config.yaml
hidden_act: "gelu"
tie_word_embeddings: false
init_std_up: 0.0352
lr_head: 0.00666
schedule: "wsd"
batch_tokens: 262144
max_seq_len: 1024
Below are experts of layer 4 (counted from 0) of a mixture-of-experts language model. Rows are named router (the router's row for the expert), up (a neuron's input weights, with its number) and show model dimensions 256-511. Each number is 50 + 12 x the weight over its row's rms, rounded and kept within 0 to 99.
Before each expert's rows: "gets" lists some tokens that make up at least twice as much of what it gets as of all text. This comes from a sample of Wikipedia text that the model never trained on. Tokens count by the router's weight.

# expert 47
gets: " also", "ed", "ing", " which", " later", " only"
router:37 56 26 61 48 42 45 51 41 51 40 33 64 60 30 61 72 43 30 32 44 45 39 22 43 37 50 54 65 49 60 22 52 58 34 41 36 41 41 26 65 57 58 47 61 55 56 53 67 65 39 56 49 42 47 59 52 65 53 51 50 45 34 49 54 51 49 46 41 58 52 58 57 70 36 54 54 50 42 42 39 53 27 44 41 40 50 91 39 62 62 45 64 52 45 54 60 41 42 45 56 44 63 41 31 40 42 54 55 55 47 48 44 62 34 55 62 53 65 29 56 46 43 60 62 68 53 66 49 65 30 37 67 45 20 59 16 64 41 85 75 46 39 64 60 47 49 49 42 35 34 56 57 57 51 39 64 45 50 50 46 54 48 60 57 48 39 55 48 39 62 54 63 44 66 47 59 50 73 53 38 69 48 71 68 51 47 35 38 43 41 39 37 39 66 52 59 49 56 55 42 56 45 23 43 57 73 48 49 68 27 47 31 68 68 38 39 50 49 43 52 51 59 43 64 44 34 47 61 31 34 43 47 78 40 53 62 42 43 41 71 60 54 59 47 57 51 52 61 67 47 50 42 62 55 67
up4:46 52 52 68 63 55 50 52 57 53 42 67 47 53 66 53 41 39 60 73 59 72 49 58 45 30 42 45 39 44 78 50 62 46 37 54 59 54 50 23 54 35 67 30 71 49 50 48 36 57 69 48 41 52 83 35 61 46 53 47 56 57 43 34 50 43 44 59 56 51 42 42 52 50 61 82 45 47 49 39 36 54 53 62 59 61 65 43 43 43 39 47 43 44 54 53 36 37 67 28 50 68 55 34 43 48 59 26 52 46 65 64 62 62 72 43 58 49 61 50 49 40 47 64 61 49 55 57 48 46 25 47 19 61 58 53 50 75 55 65 52 51 63 51 78 50 46 55 40 62 62 42 46 42 56 35 59 50 63 50 31 53 45 56 54 43 35 49 47 49 51 57 38 55 49 55 63 50 53 50 72 42 39 55 39 47 52 45 30 44 32 38 65 27 40 62 44 57 55 65 40 42 39 42 46 61 71 53 70 42 49 57 56 58 59 52 54 55 53 46 47 63 54 49 44 55 56 54 52 39 28 51 72 45 42 50 70 18 51 66 41 61 52 50 45 51 59 44 52 43 38 39 39 50 56 44
up5:51 51 75 45 34 41 42 52 58 52 50 40 66 44 67 60 62 42 54 53 73 43 50 44 40 40 56 52 78 42 64 52 58 70 40 55 42 40 56 51 62 53 65 58 51 61 33 51 66 38 38 59 67 46 51 51 51 46 41 52 59 67 44 60 62 54 60 46 56 60 46 66 74 68 57 56 43 62 52 14 27 61 31 67 29 43 17 49 42 63 74 39 62 57 65 70 59 70 28 40 50 50 58 52 50 54 41 45 51 39 51 22 33 51 46 41 61 54 39 60 65 48 61 55 47 48 66 58 41 68 46 63 42 52 64 47 61 60 36 41 41 48 52 46 56 45 47 58 46 47 39 41 72 58 62 58 59 33 49 63 56 50 55 73 72 57 44 49 50 71 61 66 65 33 68 36 41 82 60 54 54 53 47 55 33 48 43 32 42 35 36 63 40 57 79 56 67 63 54 70 52 59 75 45 37 46 52 64 31 39 62 41 55 39 22 40 47 49 48 46 92 56 61 58 52 61 52 32 56 49 47 40 34 35 51 58 59 48 36 34 47 48 59 45 54 46 45 40 53 44 48 43 54 45 50 32
up6:45 34 23 46 41 57 61 64 34 53 54 65 75 39 41 82 54 34 44 57 34 50 47 24 45 48 48 71 63 53 64 41 75 64 65 44 45 47 45 32 60 43 29 47 58 44 65 38 78 48 36 50 39 64 42 64 49 57 48 48 51 37 58 43 38 52 35 43 77 51 55 47 52 53 31 48 40 50 45 53 57 41 49 53 29 44 52 46 47 51 28 39 43 26 32 56 52 51 46 31 48 18 55 49 32 56 60 55 65 44 55 64 52 43 51 40 67 42 54 55 49 34 44 34 42 55 49 39 61 54 47 35 52 32 59 55 44 50 30 46 58 61 34 45 59 32 43 54 38 54 30 36 56 42 48 45 66 37 43 67 65 52 62 45 35 36 68 47 32 66 39 78 46 58 67 09 50 32 60 78 32 37 67 49 64 40 40 56 54 53 61 64 45 35 55 56 47 61 47 52 43 47 50 43 35 56 60 56 44 49 45 60 55 32 68 59 58 46 53 36 32 43 50 41 56 44 58 53 69 38 33 48 67 48 50 32 43 30 43 30 49 45 50 61 22 43 48 60 32 49 45 43 49 73 52 43
up7:66 38 43 70 35 36 56 51 63 63 37 68 48 50 27 46 47 68 47 44 45 55 52 53 36 53 57 67 35 58 46 53 51 51 66 54 42 47 51 34 32 24 56 60 64 44 36 59 62 65 48 66 41 50 61 45 46 52 43 60 54 48 56 63 53 31 50 56 64 38 34 32 35 47 49 54 51 58 63 55 50 66 58 52 38 45 45 48 57 39 48 53 56 46 44 58 67 38 59 53 44 66 71 11 58 37 59 69 54 57 35 63 32 64 54 33 49 65 26 53 51 50 66 49 56 63 53 47 39 53 79 37 56 37 58 49 56 56 54 59 50 48 43 39 60 55 57 51 53 42 70 46 55 67 58 44 65 67 59 44 26 57 32 53 58 55 74 43 32 66 53 43 48 61 61 57 56 57 49 33 52 47 58 60 40 86 43 38 49 54 67 61 41 54 48 33 56 59 63 52 48 43 40 64 54 46 68 65 42 48 51 47 48 40 66 63 52 46 61 75 58 34 60 51 50 63 50 49 45 37 56 53 72 45 34 59 66 60 45 41 56 59 44 50 37 63 52 53 63 69 39 52 48 20 49 56
up8:50 34 49 49 19 58 28 49 58 52 38 59 51 68 21 51 51 55 35 49 57 66 72 60 32 53 54 62 47 38 41 53 56 37 49 38 52 57 63 37 63 46 58 53 49 63 46 54 48 41 30 56 42 30 58 70 60 29 27 37 69 59 70 50 61 43 52 36 47 36 35 49 59 38 43 54 40 77 56 60 49 58 46 58 38 31 40 52 36 51 39 45 55 63 65 43 60 60 33 43 62 33 49 47 45 66 51 51 48 47 69 40 52 64 34 38 59 38 38 34 41 57 61 56 61 44 51 42 51 38 59 30 82 37 58 65 57 86 54 72 60 68 51 68 48 43 41 67 34 64 44 63 42 57 52 57 67 39 63 47 73 48 44 40 47 29 55 78 48 46 53 57 42 53 57 35 24 65 67 51 53 54 26 53 34 51 38 44 33 43 48 44 52 38 57 36 68 51 36 58 46 55 64 30 51 43 58 44 35 59 49 35 42 50 56 43 35 47 37 44 53 59 52 57 65 48 29 36 39 49 50 56 40 51 52 60 52 41 58 63 53 45 37 36 40 56 51 50 52 53 74 34 60 42 37 52
up9:44 55 47 45 37 53 47 58 19 59 45 45 71 24 46 61 44 35 42 52 56 42 27 60 48 53 39 53 41 22 57 62 56 64 51 55 62 64 41 68 47 33 49 69 59 33 62 41 41 76 50 63 47 23 59 47 50 66 53 63 43 44 64 45 48 37 45 66 46 58 32 64 53 53 66 73 61 42 45 56 70 63 35 69 26 52 45 44 71 54 61 49 69 65 41 51 73 40 54 27 51 61 55 61 70 59 53 60 52 52 58 41 48 59 15 39 39 48 38 53 53 43 59 57 67 67 57 32 56 59 50 34 57 31 47 45 70 53 41 62 61 46 63 28 64 29 51 63 29 62 45 45 51 63 44 65 49 59 39 49 62 53 45 47 50 49 54 24 46 27 39 44 67 61 47 36 55 51 56 57 45 44 49 55 60 49 51 77 41 25 63 54 50 50 52 57 44 38 49 45 61 35 54 51 63 47 49 45 40 54 42 71 49 48 32 56 51 40 62 47 20 64 55 39 42 48 41 51 73 36 67 37 60 53 56 47 42 32 30 65 38 57 31 58 41 48 30 43 53 52 56 46 37 36 48 45
up10:45 71 68 72 41 41 55 57 78 64 56 42 64 56 34 52 38 49 43 49 68 74 19 79 55 42 51 51 66 54 40 46 51 38 20 36 47 48 59 44 48 46 56 37 65 40 34 58 56 37 56 50 54 68 59 40 37 49 63 40 48 83 46 62 50 43 58 29 62 48 76 41 45 53 42 51 47 59 43 27 26 55 54 37 56 28 55 45 23 57 55 54 38 52 41 55 44 39 35 57 49 47 61 45 35 58 52 38 40 65 56 43 67 54 30 39 62 56 45 35 40 41 36 58 48 53 40 38 61 27 45 60 54 47 52 47 29 43 37 39 70 52 46 45 32 54 81 34 39 55 43 69 55 50 53 37 64 62 48 76 45 73 54 52 62 47 47 48 54 37 49 67 51 68 67 30 50 56 32 42 53 45 55 58 44 57 42 49 74 48 34 32 48 60 59 46 49 49 49 42 39 64 47 41 63 46 54 59 59 45 43 54 56 41 49 58 47 58 44 45 43 37 67 81 58 41 69 46 44 25 42 38 25 64 45 49 44 49 63 45 42 68 75 64 72 57 56 56 37 81 50 56 42 28 44 47
up11:29 53 57 59 48 26 61 32 30 74 29 62 65 52 59 69 68 44 47 53 43 32 53 73 49 52 56 48 61 56 57 42 62 50 43 52 62 68 48 46 43 62 25 39 69 52 44 71 27 31 60 64 44 49 38 73 67 41 34 44 39 45 66 40 38 47 33 49 45 50 69 46 62 71 63 25 45 64 67 46 55 44 48 47 28 54 55 41 43 58 43 62 60 47 45 69 47 61 46 34 60 40 62 75 52 53 47 56 63 44 29 58 23 49 51 63 51 48 77 54 51 44 35 51 44 39 45 35 41 37 49 35 42 54 40 78 44 56 62 55 46 57 49 41 38 58 50 77 30 54 59 46 46 47 56 46 68 22 66 54 53 60 46 38 53 38 53 46 36 47 44 43 56 54 46 55 53 44 68 64 41 46 30 52 46 50 74 52 56 36 61 61 59 49 57 50 52 47 62 36 67 59 49 57 45 50 63 61 67 66 52 47 45 39 64 32 61 55 58 42 42 83 55 64 56 59 36 44 56 41 48 70 60 34 41 54 44 42 51 46 78 44 41 49 50 51 48 72 36 34 56 54 55 71 42 43
up12:67 60 47 49 52 42 56 54 66 58 47 51 50 61 70 26 32 55 45 51 61 50 38 39 65 57 34 54 53 70 21 52 55 68 32 75 37 47 44 41 30 28 38 37 74 45 41 46 50 77 57 58 59 39 36 41 33 41 45 56 52 33 66 31 39 33 61 47 57 25 56 56 49 46 59 66 50 32 77 44 44 63 54 40 59 51 59 67 36 76 68 58 74 28 65 49 67 58 26 57 39 58 44 54 36 53 63 22 58 41 75 51 42 59 55 48 49 56 41 35 30 44 42 55 62 38 44 45 43 39 68 43 35 41 43 50 36 68 64 54 49 39 63 47 47 42 30 38 61 49 25 62 51 48 43 73 66 57 56 47 46 40 57 53 51 51 94 52 59 47 50 50 70 46 38 27 58 36 46 54 47 32 47 60 48 33 59 45 53 54 20 59 39 27 75 58 34 38 34 41 75 45 55 42 34 43 41 58 46 54 38 62 59 44 39 54 58 61 44 51 55 48 50 52 30 48 53 51 52 26 30 59 75 32 59 47 51 47 52 53 59 66 29 45 50 44 55 47 20 39 62 48 59 63 28 34
up13:36 42 81 42 22 56 56 62 47 55 46 38 54 42 47 45 44 44 55 71 38 56 48 35 52 38 29 48 36 32 58 46 59 60 42 64 40 66 41 63 45 46 54 42 81 51 44 56 48 43 41 49 41 52 68 46 63 75 50 57 36 48 41 45 24 64 50 58 66 40 56 60 50 57 33 42 63 40 42 47 39 60 61 57 46 60 44 56 48 56 42 57 62 61 34 47 65 69 25 58 35 55 41 67 69 71 37 42 66 64 57 50 21 52 33 51 44 37 48 41 32 28 53 55 58 56 76 59 49 48 82 60 45 41 56 64 35 52 63 47 58 40 57 45 45 50 38 50 39 34 36 30 54 55 53 45 64 59 31 56 61 40 34 42 35 64 49 66 56 63 55 38 64 56 45 53 44 40 43 41 47 41 64 79 57 58 53 55 27 41 21 56 49 43 62 43 63 44 54 51 46 41 54 65 54 33 64 67 48 59 25 48 33 59 41 43 57 48 41 42 52 57 33 45 50 48 72 36 47 52 30 41 43 85 34 42 52 63 33 57 63 66 36 49 47 37 38 78 32 37 32 55 49 62 24 31
up14:70 48 41 60 54 41 61 39 43 47 31 44 42 48 67 47 73 39 44 23 64 45 50 29 50 52 42 42 60 59 61 41 49 39 33 58 67 71 28 59 45 57 56 50 49 26 52 58 32 49 57 59 53 44 52 50 36 62 61 44 42 57 53 40 45 57 42 62 45 38 63 44 60 57 32 53 73 39 52 56 46 44 29 43 47 42 42 76 68 58 40 50 63 49 51 63 48 39 60 43 58 48 33 45 53 39 48 60 72 61 38 27 65 34 46 38 65 65 55 44 64 43 52 36 55 44 75 60 43 68 45 66 62 38 35 55 54 38 64 55 50 61 46 40 53 58 54 45 45 47 45 70 25 58 61 57 53 24 36 59 44 41 51 69 69 40 33 66 60 53 51 50 22 34 36 42 66 71 41 39 58 68 52 79 70 61 38 39 39 49 54 47 53 39 62 59 50 61 45 53 46 54 37 44 47 42 28 60 50 59 64 37 50 44 41 52 52 31 46 56 43 43 53 33 40 41 49 32 39 43 79 62 41 52 58 46 46 44 48 51 27 39 57 45 49 55 48 54 37 47 55 40 45 63 32 57
up15:50 74 60 57 71 29 55 31 30 49 51 65 62 49 32 40 58 57 64 44 46 66 44 58 69 56 49 54 61 73 43 58 50 39 27 67 73 56 55 33 42 30 43 47 46 43 44 63 62 38 36 54 59 42 52 59 59 44 59 49 66 42 56 29 43 56 57 32 44 47 50 47 47 72 44 54 39 40 44 42 52 39 45 33 58 40 36 61 56 53 52 45 39 44 44 55 45 56 48 61 28 34 52 55 50 66 40 55 36 75 20 46 51 65 41 39 29 63 36 48 49 46 42 63 76 57 46 52 57 56 55 50 65 50 32 60 55 59 61 26 48 73 39 39 49 51 34 39 33 36 60 76 64 62 55 53 47 39 52 53 54 63 58 56 62 36 43 60 51 62 68 56 35 49 48 31 49 70 26 62 36 57 72 60 39 48 49 34 47 50 56 35 53 46 38 52 57 40 51 55 52 39 43 36 57 52 58 41 40 68 40 42 63 37 75 67 56 41 48 61 48 61 58 47 49 55 48 44 40 39 60 55 67 29 34 52 69 52 17 63 66 68 67 22 45 47 46 62 63 47 55 40 61 81 39 56